python train.py --n_layer=11 --experts_per_token=8 --activation="swiglu" --normalize_top_k=true --routed_scale=1.0 --router_cosine_scale=10.0 --norm_eps=1e-05 --tie_embeddings=false --optimizer="muon_variant" --lr=0.00205 --batch_tokens=[65536, 131072, 262144] --seq_len=512 --steps=4488
Below are experts of layer 6 (counted from 0) of a mixture-of-experts language model. Rows are named gate (a neuron's input weights, with its number), up (a neuron's input weights, with its number) and show model dimensions 128-191. Each number is 128 + 32 x the weight over its row's rms, rounded and kept within 0 to 255. Numbers have three digits each.
Before each expert's rows: a language model's description of what the expert responds to. This comes from a sample of Wikipedia text that the model never trained on.

# expert 52
Description: Linking verbs was, is, been, became and adverbs like also, later, then, formerly, mostly in descriptive narrative sentences.
gate0:074129150047118168139080104141100089078154133167122172138105112147100135135087136153142089149157118086088143166155116124182073158163161104136119106105122097158132132134093137096159118128138112
up0:185118146095131101099115126102164112097087159116164111125146105166117138098081082113119176096123116186126117126116116152078100103175132140172111118160132100119154105101163082141137114139056178
gate1:077076197054115113150099111165151103105142188138118137132143171142143140102148152129086046144084126115149115113155115145161131089067143139208122159179089132184148118144088097099112147176100103
up1:064104138050141129146162116129138107109132125107139117165132150146121139127157139197099102143095104055151122180154160184131127122070137128161131134140130145139141142137090134107126134127084105

# expert 43
Description: Final words of proper names for schools, memorials, streets and places, e.g. School, University, Memorial, Center, -ville, -shire.
gate0:122096113088152171076180063137120100090123093172147103178136178183107147129194116137139083119168135118181109082148207145168156083150139184168075112131164103174099106134090106088118153150174140
up0:066152113128152137090169093118139137097133149192153117128125190141117159050147143166168110112154191114144112078175151083179119064119144105108124156067145133147138169099115148136088143131158080
gate1:102103120120125078159115129097087117140112151139125126128157115144146134076105109166110186192156097127092147152133174123201076131098161170190091013101107116122069110105134098149167098071156121
up1:084123108105147151090177145122158133131166112060174109136126095129103076159122119099175054108129160124157116136075110120096156101164124094074152186119107122120190096102088135107084164135118139

# expert 18
Description: Plural team names, pronouns and nouns as sentence subjects in sports reports, e.g. the Lions, 49ers, teams, players, she, they.
gate1:160162133102147187144128129153129103178150098095144120183081179180109183125077179147115113110154113083160050169129105145133158135115132133100113165144139079167126107120144137106156150077161104
up1:080151160151118105114156148119079098112131112118129147095167107129142117151159102087110159128164120141087137070109087093115048112111163068151116112082091152096141142143125134193121129177140131
gate2:187129083122131136135096159165101120120118185127139131105114150122136110146107112180161114187136091130216112143129159133166129104093100163096157127165119186068130182152101157088136112085149185
up2:150140115138189106126129142167151104095150112101086093197131128122119077108120172130157125119074118137133144080090073197177138120120124098140162137104166138196140179133120109179102115086172174

# expert 48
Description: Conjunctions, prepositions and function words linking clauses in plot summaries and prose, e.g. when, if, until, as, to, that.
gate0:112165110125155186127160144128117097118139167105118025116131102079099202138117127073159143117088110114144176118158112114185172155072145179127104157088086116184144106090140141090039138110123163
up0:101107158108173112141193151121130160111169082093085188170121154173132054119171066121131081144163125153111138140076137138122102124114168110138185186132112145095080121160152145146180120133190095
gate1:143140150130147090176121170130156101105076143086085151088063073121094149106105157147129157142090069156091160099159094134175088169099144085089125149128126194089171061092150107118104105107060131
up1:165156156125133125208097162104154050096133143107092101113104082134070192112133129145177176139138131165123176098130101140170061138132163084084132136121094180137163069134108152089129079076086184

# expert 1
Description: Word-start pieces beginning with t or T that split a word, plus units and height terms, e.g. t(sunami), t(ons), km, ft, High.
gate0:205099181104086083140142104120186117135092159083140144097156092115165142109131118135091174117175117089137085119073112165117160070095144131104109142066117120158076086129167073109125105156128146
up0:172178161141098057147141076112142152124083155113096127088138103108095182156031078142124126110158133122170109179108139112101130141139104153086109137114108158142127086169127133112179080186141142
gate1:132191156086129118122090129177111159121148121145153161111146126106108135105094096147110162124131115079155148164147195143083174147126192154078184108145138091132139187126122153092092087116113091
up1:102183132093070103105106083114125137151162144092161135082125142114133125120121114135112096146162109128134139119105175150096181134071147121090156105065133054153131173144152109063084127065111092

# expert 47
Description: Prefix pieces re, pre, pro, trans starting words like reorganization, Previous, plus line breaks ending list items, table rows, and == headings.
gate0:131147176167137187105108122135146119104139184099187071084079156109151138094146130187064143112124163098135092149141143115090151154101162100152097114127143096152164049133102110124070130158125132
up0:129053115031130069152104099122162154143141109098055164218162148148096124199132151131167112115120107155143185086127073095135123101100153158118181127104107127112111139072153143094124173110204127
gate1:038131131111071110158136136145145150080163102081139141107147083127081166143190053139138123116062061131171135158052119154142126127128189099122116159147106114131090107106095126152113119181127141
up1:097088124148105150174128133150117150109147149098168171132160152117152126139192088121139124104143092104127104094072111100114105131161205137123141162131118147113120059098114084161135118203137132

# expert 35
Description: Periods closing a sentence before the next one starts, plus decimal points in numbers and table stats, such as 60.98, 58.45.
gate0:063146140112119114154087144129142095150179126120130130145118149150132093136118154117110123162111138192115105133094117143075127090086165150123158151125082109083047149118149059131133104167091133
up0:167119067093149166069137091120114101104111134052125143118116128134061173095136085144112157145141125104119145169176139092155182168124085104130106093151191174127165141179130162109102116111117158
gate1:185116104075148132180078155196119128140081065131153123150108146090153114127222100111118162145110104189071092138096114090135126094127124149093131140064109120126099093100065122151138170135114206
up1:154133129147148100124199150108131150131084158118129197149134163184115095146143142107168105111172117074208210074138177162088144140134131112153089135147107123062153100100166165131124157160136113

# expert 39
Description: Short vowel-bearing syllables inside words and names, such as an in panic or Than, plus San, Gu, Ma, Ben.
gate0:180112141145144101184182144122106111186153104127117093085184150125149153039153192142130157081160107141057121143151151084103201087153160174141120102065134157175008119114106131112119091121139119
up0:127118123134161162121116135156132132088116120140159087174088093145137141198108100136129105168122162136161110130125098202107092141169117096111154092213123119177178166174131124144190170123135083
gate1:135177179164111194099124116107105205079100151058139120087095153093153074084162150103166111132169121152132116179137161126113120116077132167143113126143115159188098118146167128138142163183130073
up1:126163169061106153156151156138101110078140139134157122159114123151130138094167144103108088149074172145115151140079162129136172100070128162118056100139115124182120095127171086099136147133073137

# expert 26
Description: Capital first letters of personal names, often first names or Mc-, in table cells, cast lists and sports rosters, such as M(ason), J(enner).
gate0:108131122198107144154091136179148152153185097138113157144157116136171181083036121094102192146109178106129147145143171133075144108117081106100174177126066104128107160128149152118114163084134091
up0:141128148084122153102136164118117145139140139116125093141109132215093126145193150134154104107112058125147148146120099109132088128088194128170099148134167159136142137140165116132102152186165161
gate1:094215131134058110127157125147128120178126084147040139119184107125103165084106132150146054158102136209084119106131112143123089163132132122092087149190157147088138106102164091086135158181102083
up1:155175141189141142093164148139179070153118127180085162116132121116136155165110094152207150132153102168089120190126146111143088160105092122069126132146175107092096165162129089131029137177130096

# expert 54
Description: The word start ex (exchange, exclusively) and Latin or Spanish name pieces like -z, -us, -ius in Ramírez, Siricius.
gate0:131112136154124132128196175101111095150174142117186196176089127172163152127083160146159182094137167169133102143109118088108171151061173145115206166111148144144113159115117179124106132163111101
up0:145093140123143169146142205113122114155152123144147232145100115143147142079142097152108192125117176166152180104108149083071169149116092144187208179140144122102076103106111186121132126201132133
gate1:138141110118102112166101154208080125134093158101092113100170115178174161156220144166097124147132111111130108116112129092093136107083125115137119114052151100097113148114129066091129089147157133
up1:174118154179078068114111072131157128076121113179165108122076175132124174158144180164154141172096082066096119116117056124129155175155127155131133088151131123153088118100138122150080101135121081

# expert 19
Description: Word-final pieces such as a, as, us, ia, ra ending foreign names, Romance-language titles and Latin taxon names, e.g. Coleopter-a, Tem-as.
gate0:138084101110174092152142181163125142121145112116145094138114079131104169146167097178121189159111174129184093105136202191180126105153118131099107092138157150137059129089170110112102107131193152
up0:068182140117123170136094131182172167131081156166095141118162129151147167090108110120155130117136160191168118157124120116134081138129079144166146183083159066131132165150104100098098128135153148
gate1:116131128134110076117116136129110133181181115087165097096095111145182153145116119103073136134145077166096192123081113159120108174140105174114104104064127102120117097175121116107117132123143154
up1:103152158123133149165178101129196190181126133170123149155118151053151106119112172111137146086103106138114118205154118114135106119113117135129139105119140145133139121110044170189078069142141075

# expert 0
Description: Short lowercase pieces in the middle of a word, often m/p-heavy, like E-m-pty, E-p-iscopal, rec-ip-ient, T-ull-ins.
gate0:121123090103120117123126134096137067052109218097138098129156139118095103136122164158124062103092069149086134139158138100150158169152174132155125136109088123141083126139130115143146168165153157
up0:147176151155113148035093107175182170119128120164158182194093154173117136137092133163172118115095138113134180110115211088165103067119124120130106180110121100126182100171123109108119142119144075
gate1:154145079141090154106066136129148126120140055078139136122110126113137127154107066136175112098117181125139188130131151155124136133113140130098164176156132135155152094095103062184137168145165138
up1:140140108112159093156199136155137169191159168126114122120081115124156101134138159110112177148182141142126083105110108121116119123131127113138102109085179089108077185139152171085093050110111108

# expert 37
Description: LaTeX subscripts and braces, chemical and biological terms, and technical word pieces, e.g. _{, piperaz-in-yl, comp-onent, Molar mass.
gate0:171153141099131208093122137132192159119132169109147115108117116117124162140148089135089116108091084075078044094203121085108173162118145053123076113184167131149111128112113120122102067112142119
up0:153085141162132149132119155124097107119144139218138123123193134199110112207114113150131154161139067115111061166090149115130136112133144118161128146104126170129170084127182163130155205065080123
gate1:086080092063175122119208094169141123182159131077109144178000144162099119107177114162093140108089080162087079097155112149107054155105181123113117154152112112134140104132120159181161122140147110
up1:077172108175115125147063201130149126087160129143100110131167123071131104158087134121159123154079152093140147115152182165105151105154170196138086130112163087124188219156145111087092165176152098

# expert 4
Description: Prepositions and conjunctions after a noun, verb or comma, introducing a phrase, such as from, in, of, during, between.
gate0:118175157152082098139143146126117186161086108107149092110122111109127105140129167134087142124100173112137088170167112127144172117153124139111139160113151169087097140057157133123139127128084151
up0:169093134108149134139098127116081058123163146137130182101108148138181163145211136076131100140097094153130095094098170166074137136150146150132129055101072111136145094166127138119159127183116096
gate1:158091117112124146146140126098124147079123118134163153155201079128081141157103130149162104110058078108083154092096120152152181182137152135151074154116121093102130165101075116090153167154131161
up1:153105136149151154144125116094093171089154119118148142147120150128066088163111090180102131127097079135066100101088164138130118115153144141143122129130103105136113177131129093111159139113159175

# expert 56
Description: Day, year and century numbers like 18, 19, 8 in dated lists and tables, plus word starts rep-, ret-, exp-.
gate0:074091178082124182140124176130117189144145175115182109125163127155088121145144098131117144101146109122085178091079103114104131106071169152126121158116153140106134116090063101111087178113090136
up0:190189081212103124108099124107134088070147078120109148127089071099158178087145134167119086110119179114148112133158153169135125117161126140127056089123107147157145150086124142180172132159125125
gate1:124151087121181118167116120104191119123160148068117120089147135179174164081108153175137100167116099162119126123106152146145079146084142114121121160117136139143146124145133142156106117164131122
up1:117146132120156077133118174117100063102127179134100094107096204128132142115093146106155143156119109176081152143141134171120085191116121122075186152153159136167130157120106134128111117095152157

# expert 50
Description: Opening pieces of longer words, mostly verbs, such as dec(ide), comm(and), rec-, dep-, el(der), plus pipes separating table headers.
gate0:156166112098124123188113147073164073135185126136118146101192154139157190121187116136104107092123090171099107106115155126134144092121102099123096123113057101170170102130114137131119147085053176
up0:142143096098070079167131142076176105111129158157111168123141153137156201152145117137158096117087082182083138141120167159156165074126104137136172125053095115163091102171149140105104143095046187
gate1:134122124067133162040076181152155156099109125124138120083107140134122150157046095062157135167122131111079094140097079167115123197155139068126136118118099168193141124095088139092150139120132139
up1:191117115108168171133146123095115106172129119169152112208164110108115198114154097161153159126163116128109173116113150099123138166083088205123080168146221119132096097136136099135173156150163158

# expert 25
Description: Lowercase word-start stems of multi-piece technical or abstract words in expository prose, e.g. sc(ales), s(ometimes), cre-, struct-, resp-.
gate0:187147128140157090144104045170102084157105157169140165121099137174088140142148124150159096132122164107166133179126070104145122141175061120108094118132124076148111072131158118134115170144124147
up0:151228103093083226145159149151170074140075113156138158145049105114121142130083064134176177113102116173086127114148178110104148125154133152121157188159125143107181128128114134107123113114126142
gate1:141160116133155141130156106146111133165157132119076105122151150108132154095075136062147166162089150165144173194133100188073067123152085107064144101130121124147146135077098111044065121132095183
up1:160098098155135093138143128173074103116113096115135165073124055096134113104134121144064094174208157111130144120087145049122115125113130093150201127095169174156113163163140129153138132185130076

# expert 9
Description: The word part and time nouns such as years, day, week, months, and month names, often before of or a date.
gate1:116160147146175107117097094145157167182112134061102119082131128158120108091138129127093113135131153101072078203141154118103111140075132109147196159059109163117123128133118099128098177197132089
up1:108168112139179082109088084150129181170114120082098154096111081165068105098063137145115114128091128115100087139106165115145076157146128148158183161046115165157124149156156140141097162129151115
gate2:088162175100130151155104166082086178109121125144093097110114094118077150099112133161113124136111097173152111210111130162159113180163113139127162102095179124137161139144142216132105065166147147
up2:136125099171155115162164092110149112085089122068123178130109154123163088180135091112142156092177159127078150085125130173123132084107157174180101193156121118129080043129043097119090173117127111

# expert 44
Description: Number words and quantifiers like two, three, several, many, some, plus percent signs and figures in election result tables.
gate0:075143175110117149139173135181114130176158099172131145123123164129118123085129086146155135139113092146115142147121133117092156140089171092075132147122109114137183153119123150112118089139139096
up0:084173167126131158156159100213146126135158134146125087135099178117133162084132133157148141131128117121092210111119074116093103118148135107073122172130135095153161177127124094123061093158162104
gate1:126164081127149091121167112104113144148116142092140098145104099151141146097142151122083175190144132202196117114145137121028135125092212177123111176194115087170151100089089127096144122167147167
up1:125123127103154178155111190172143094074161173104125130120140126083109155182106092143155102092147107092096157148120042135147108116177013164111089096076167138088139133103156099078056128074119137

# expert 40
Description: The word "not", including inside "notable", plus modals like would, can, may, and mid-word pieces of foreign names.
gate0:148156126092126136156091136153100144105146076138121116176097109132108121159120114111126058107138147063195135117131136083145110110082122099143088121096050171136159155080147142153106137062118154
up0:134125090175125144172149147061145126122104127147123108136164192136132067106114123033146154143118138135110136132130102068163144153141144065169087129188161112124143076174128182127112136183174121
gate1:121074166112107160096072137150186061101150115082150123110100152126145160126076157131137112121161090178091099061178055200076114102092178139105084160126158106126118121140127113130142118110102112
up1:056080142118114135151036153160138109100146096081170085118116079103115125144127167138191131110097123098199118116186126156125080185191105160118120151118089080172166118161119100112131098117100224

# expert 29
Description: Word-opening pieces after a capital, especially d in Ad-miral, Ad-vertisement, McD-onald, plus ad, ind, red, sub prefixes and sentence periods.
gate0:140146185174110102156110176159135165078089120089172108149159123216169103109142093181136132097154093172155097100099161171171119118117133050121134139146132115091171104104176126137157116099137118
up0:162118132167151123138176134095199167127088123131182171123136122158148080148121091147126199117124150192185047195089121116121114124156132173107149122122131146121112144114166181142245133084106110
gate1:118136134127170138123118119149098157138125109201142145119107127072105136147183114143185156068093108111135130150147215174112139133127121156134125145164104173100110115143139107084097142103118155
up1:130177169112112156200058128161117161119126101150152100089133118140116123119177101139145147124105145158120133106105154130144152135091106162099109120164129126143140117141083050135119090137143092

# expert 17
Description: Line breaks ending a paragraph before a == heading ==, after headings, and between table rows or list items.
gate0:131151124192119161106099128150089116112153147154110151138076151173073129150146156108151135097132156082184151125118136144101149125126124131132188178067132160165137139157120132115139087083163139
up0:082173146176105127087124118135159130130152156137043125106118138179161131175148136112128094111117131117164139118134120136085119133139140100124147151089169112126127151138084152109137081131098133
gate1:075097099104073140147132182130153112094164150116130158127157164095170112094134224156094166086118145158141097121087134226174138181157148067150126113142126117153132147098092103117139072168149191
up1:099086136116106184142143116177100098107150161107128136083115124118130093084105100126096148128117189120141143143112144159195125155131144096114162098098154167169180175132095168101133096156157134

# expert 46
Description: Word pieces in species and genus names and their authorities, such as -idae, -us, plus colour and shape adjectives like white, round, grey.
gate0:146049108127120126133137109116098049142135108097133134160127181179123117055136136166091106149105121132088149076099124129118081108117089168067132092154125171185130112113170127112125044157151124
up0:112058106145127124104142056101103099133162125042090220185127134152141126063099117157111142070128109116143159117064112099108071118127140164088114093115133158208131140126133054123140117101197085
gate1:141148114127166056067146154117124080085165065097162146113189111155107163142059166081173094098131109082163113143121147199130099175104126086094127144142195150141109099133090126096114113136114127
up1:060094132138121107085116129075099088136174123125084104168143087118103154174077166115139155156168136113134107136193142176148118140095142087111140108112138168138096118133127123146128071135119162

# expert 11
Description: Word-initial St/st pieces as in St. street abbreviations, Stuttgart, Stand, Stranger, plus reg, ad, par prefixes in names and titles.
gate0:136141136136149102149114118138110167178106132111189184066177115176116196078139139161063111126174190130117045111116095152154130116109118113128136084118110132117127142161122046160167041056171106
up0:142118119133115129077127095155138102145160149151084115126123094093172137113124161109149110170140124137159177062193154077146106194112178148164054145148089105132117154183127107147151085127139152
gate1:117080140117162126091092139119090129177124105075126157137185135104135111167113115153094120038154076140132095107156136094123122155137107077153162177149120120180075085143106138090168157113158142
up1:140177139078132129153146161145104133143137160151128094118118092099145113093127135119160091136124117136102136124166158094178208070134159128116124092115131113118160097110144091138106189123119143

# expert 5
Description: Word-start pieces like inter, im, Sch, and French articles de, la, et, plus table pipes and line breaks in results tables.
gate0:136130136123125199089116144144144169150156109148136138179134141121150103101175125107176103121125131102068119111103132119123108159141125161176173115146088169145126112080161090106084094110117182
up0:092116154117179196166144081140139141137168131123109118144149151131135140079112121117145125124093096162117155120100097093104098173154062146156133096169079135102095084058131175104114175140062137
gate1:097104127132142125080136098156143060121108135115144123129137090125163092123128155149156110112144184113128114170148189085118074151174085066123139103080159115133144139096126094187134156098128110
up1:181095154072105144092144152126130191137130125142144135149125125144065093113122094129065124148178091123125115093153077164174160109126120137110118109158110147100149192119119074123106091153139139

# expert 60
Description: Space-prefixed numerals in tables, scores, ages and durations, e.g. 5-year, 15 years, 6-12, 25.
gate0:131146162144146154132112136186129142124159085113139131076120115098130114177103084127135124141113121097159162051126170155136113176181165142118061078183187158134140211084133146121120131176110098
up0:138110144136148135143160165130184096155081117128185171095103147138093152127126200129139166140167097128146075138085085123119151105146145063088147092136104076132142106163155147115118126142084163
gate1:149156120145172131058115159138057133114178160134103132104136174051121135107104178156090146117153110147157081078134143141131078104125115140125165147132125085155086143092099080106162114098148167
up1:122124160171182193078129166120107152145156168105106157079149178119190103104097126127127109132136117143103087104153141177101086162120121105141087188148149113127089157099113084124110146107102161

# expert 2
Description: Line breaks, section == marks and words in short biographies, especially professions like med(icine), politician, footballer, historian, plus nationality adjectives.
gate1:144168105109160145140094114110073183174117127136137124142127188079141107132124132127056127131096150110124126135148088149147104110190115211154102141113094214134107133132126129113112146158116190
up1:127172125134126183113088129137126149171158180143059141076122113125145103114138122135011106133078117125116185120138084147166031120120123157171143141171078168139078136086096138112102093119123212
gate2:127173152158151137134105119175119162132145148122072098106159121146097117122166135086126117114117104118201106138070108127077136092167181170139137163166090144097107156063127156099128195119085144
up2:108165140092104103136111104178136160115109134115161121148118143110169091117145124146124102108136153161171143164136076091156122086131096123175117098140120044129076193102084133168140148152155090

# expert 51
Description: Single capital or lowercase first letters that start a word, such as P in Porthcawl, T in Tony, cl in classic.
gate0:115129169115159175043154117150095156152165108131090094086124081092153155117133097139100152165106151144123179167074151141137133102118157117153135114094213094112145177051120143098143131082133146
up0:128149080093130119200078106110127127127124100127105170118104137113091089106201134132147090094128130144167134084134149103143149191101126080106133124089059087068204113056147096113121104162113158
gate1:175133074087127128082129139138122112139130100174161130099115163135127140195117125136113091146086085117137121144132116112153130174099164086095099111079150151061119120112101117119112108133114096
up1:189111085132154094109190149177143092112122143170174125099123123129127144117097149111102127117108072098128127122157078131158170221094131084093128118128158158024084118107110097102135089137152120

# expert 20
Description: Pieces of Latin species names and word starts like comp-, Syn, bi in biology articles listing genus, species and family.
gate0:172079166088197109142145154090184116069143164126143137178087119097119174086098136064134094117134156153116125086140129189075125117131139171121163129146166146099113107144091155132136096134159093
up0:094130164156084141122065109141119154163118102180118103098214112115090125156137100157143117131140123093140119153132117115165138111097136117165087126155137081152117101083147113105144142115128153
gate1:132188132134157145088154126221159160102140139138136164105098183104130157169111159094104113131128149127100112074131155160117142182174102113100107139081086114100137129151097077071152113143150113
up1:082097180161115086147107103151130124156158057144122154137146113126087145131151100102117116138131114144091138151104097153148082108154137163103138088145139122129136105058109180150076123113086219

# expert 45
Description: Prepositions like in, of, to, for, on, with, during and under following a verb or noun, before the or his.
gate0:137090084119128182147118167164163108117108107076143098168114129190105079132134166133124155089174083094051156090116137079088122129142170127107131184140139110178099145090078112057114146110158123
up0:111122173118115099121116112083118115141198126100101122108179128092131114174135094131141097167120099167103169123114129142125137113119111158138116067125052126148111123085085149189136077122172098
gate1:101147165117167166146132111103133162137111128125106181145128126120178128067086113126125104180111113108174187138160117127140122161153126094117132058144083144158141054094094158148137196142151113
up1:098141161050147128160148114090138169143143123117151177176124124116143123071071107090144073179119107103160162140202147117120124156156129083127115097133147157176122090096116119136135149134146127

# expert 55
Description: Lone vowel pieces i, o, a, u completing words, especially Indonesian, Indian and other foreign names, e.g. Cand-i, Chenn-ai, net-i-i.
gate0:068118158128101154142152161108117116106081089075161142124128132144137133128119117119116117088088086121136188092126128121141150106145142097168126133118071153100158086088168137115084134149135119
up0:109162187104124105121138129087076099096126157158106145130058130106152156105109117144119129072090091161111128112119127127111141176135177118135135141130113158114103106113120137117050142173151135
gate1:077111113113102068108109073176156109153151166123144053067101147135126154143110148096105146079135124105045139070179181101082119133116094118076150122122139127144155084182186088139162162134174222
up1:166137154128135162119066135100101150116153154119073125113117155153171101160145119144073183186076084141114115121102122099133109149127147163112155118164082117090072115114151126134073111077093115

# expert 15
Description: Past-tense verbs after he in biographies, such as won, became, joined, plus periods, commas and linking words like after, until.
gate0:098145149141178163106092217148136126142120132144111103055145110134168084139116115154112067117136117088112153075145161109206138150091103156104114134139121126113133159175133088125050128078069154
up0:154125136122122117096124058126087133127133119074098178162125138118065120130128124105166159173120128176122127122138117124040095126122161107131163090166120130184125112103142169100196094138174155
gate1:081087166082103138146115128080116156088079169121127084060125146116148141115084159156174155115116103134089177154112118098140128168146189132111169159129154133179106137134083125130118085110107161
up1:149107143085101133162098138129156142099118185122090056066135146104144122119107135209175132149158144135091125140113123143175127153127198124076230117099126154196087184121088154169132134124131144

# expert 34
Description: Words inside titles of films, albums, songs and novels, such as Love, You, My, Best, and dashes or pipes in discographies.
gate0:144108138176095186148132118089132198131179107115113192081075105079115158125098150083090148109114125203110160044111191166088127132123164102094080161134129140148092110129109096148131152164151193
up0:062112114187121163168081146107115112164146108128136148146116101129166137159159132121064161072122119173131164091127129164145096156076168119132062114168146115103062084124115178085050150110108175
gate1:100147082095093112125074115114100122091099135141093105066095208122143213106048186050165163118164119120109132103142173160107142074131126124097108075137148113146161121164131099136151153116109126
up1:141133123148154129146186091105141156136133103142125114173129052164129106189168088157128103142078179111114149182104100146204105134144134140128110089152134100122123123101130149159124158186143129

# expert 12
Description: Punctuation, percent signs, years and function words in demographic statistics and number tables, e.g. 7.3%, 703,542, "At the time of".
gate0:114181140111116133045128140062124117143083102083042184099132082134153132116080125173146141107136123127116149113134090116167122127081094131113114169119080137167125098118124127139184070125102150
up0:139103151100161135136070166153153139072150129127182139158122136103152191107133103128141102107113115062071108133124103133207118162160166181118085175125116148137123153122149091077139112167142166
gate1:141064086169109157082085141098168156087081124183143110094158158134130182136170114114123156142128105169100086167105134166123109124138099123091119084077177198086088125064151130139147155152119134
up1:173171107119151106148148068129070104145142187108141111119140136153116124108060157156143076131142169124126126155127144107126160096096092137137138137179134077101124147180102128190107103083154110

# expert 14
Description: Noun-ending pieces completing a word, especially plurals and abstract suffixes like -ations, -ities, -ments, plus common nouns people, time, life.
gate0:142167171139156141102127178133127213116108098042111109153153068080126138095131159130175148105114133109134130175104162127168110084131177140131164100156162088059083095120104099091110109084151163
up0:100116085143068151160143085134129143167185153187135149144119180156137039143081163129126066169161121109177134065114110136097158154113079085170102079097086183184136156144125122197111072137099098
gate1:144177146129160127145148228147207120079131133154138144123124119114128124138085135163036130127200083068148124104132100081085131168136140162156126143169161110101111155135136156092160065178144141
up1:120102095142093160088113042129094108135154154095123170162152131166125121121157104101158153142110213182137145138104196158152122120182129123066145100070113160190099075122139138225049191118089137

# expert 3
Description: Word-final suffix pieces forming adjectives or nouns, such as -ical, -ual, -ational, -ian, -ary, plus capitalized National, Social, Human.
gate0:123097106135112137130109115120126089074141087196213123127124101152139169162078123129162131103096161131167093184174175099219104125152183090132108079156166158166114065120126076134112169154159155
up0:142127059115084164145161118153084037102165103163166102113149092119161144111114133153173121125119123108141097142169196114219126080103139087093094093161160148168092078143140069148175168087073153
gate1:145180177138167085128096102155110131124103160132168148114136114075122084095146134106149153118052104126082123145118122095158104071143140201094085086167102153145101090129119160150131155120121074
up1:178129096117100134104190168109131102123187105165108123116121167178104141124132068155138129146137139154174156146106129071080201165112092098170181113125159129109113148064159130165134142150108144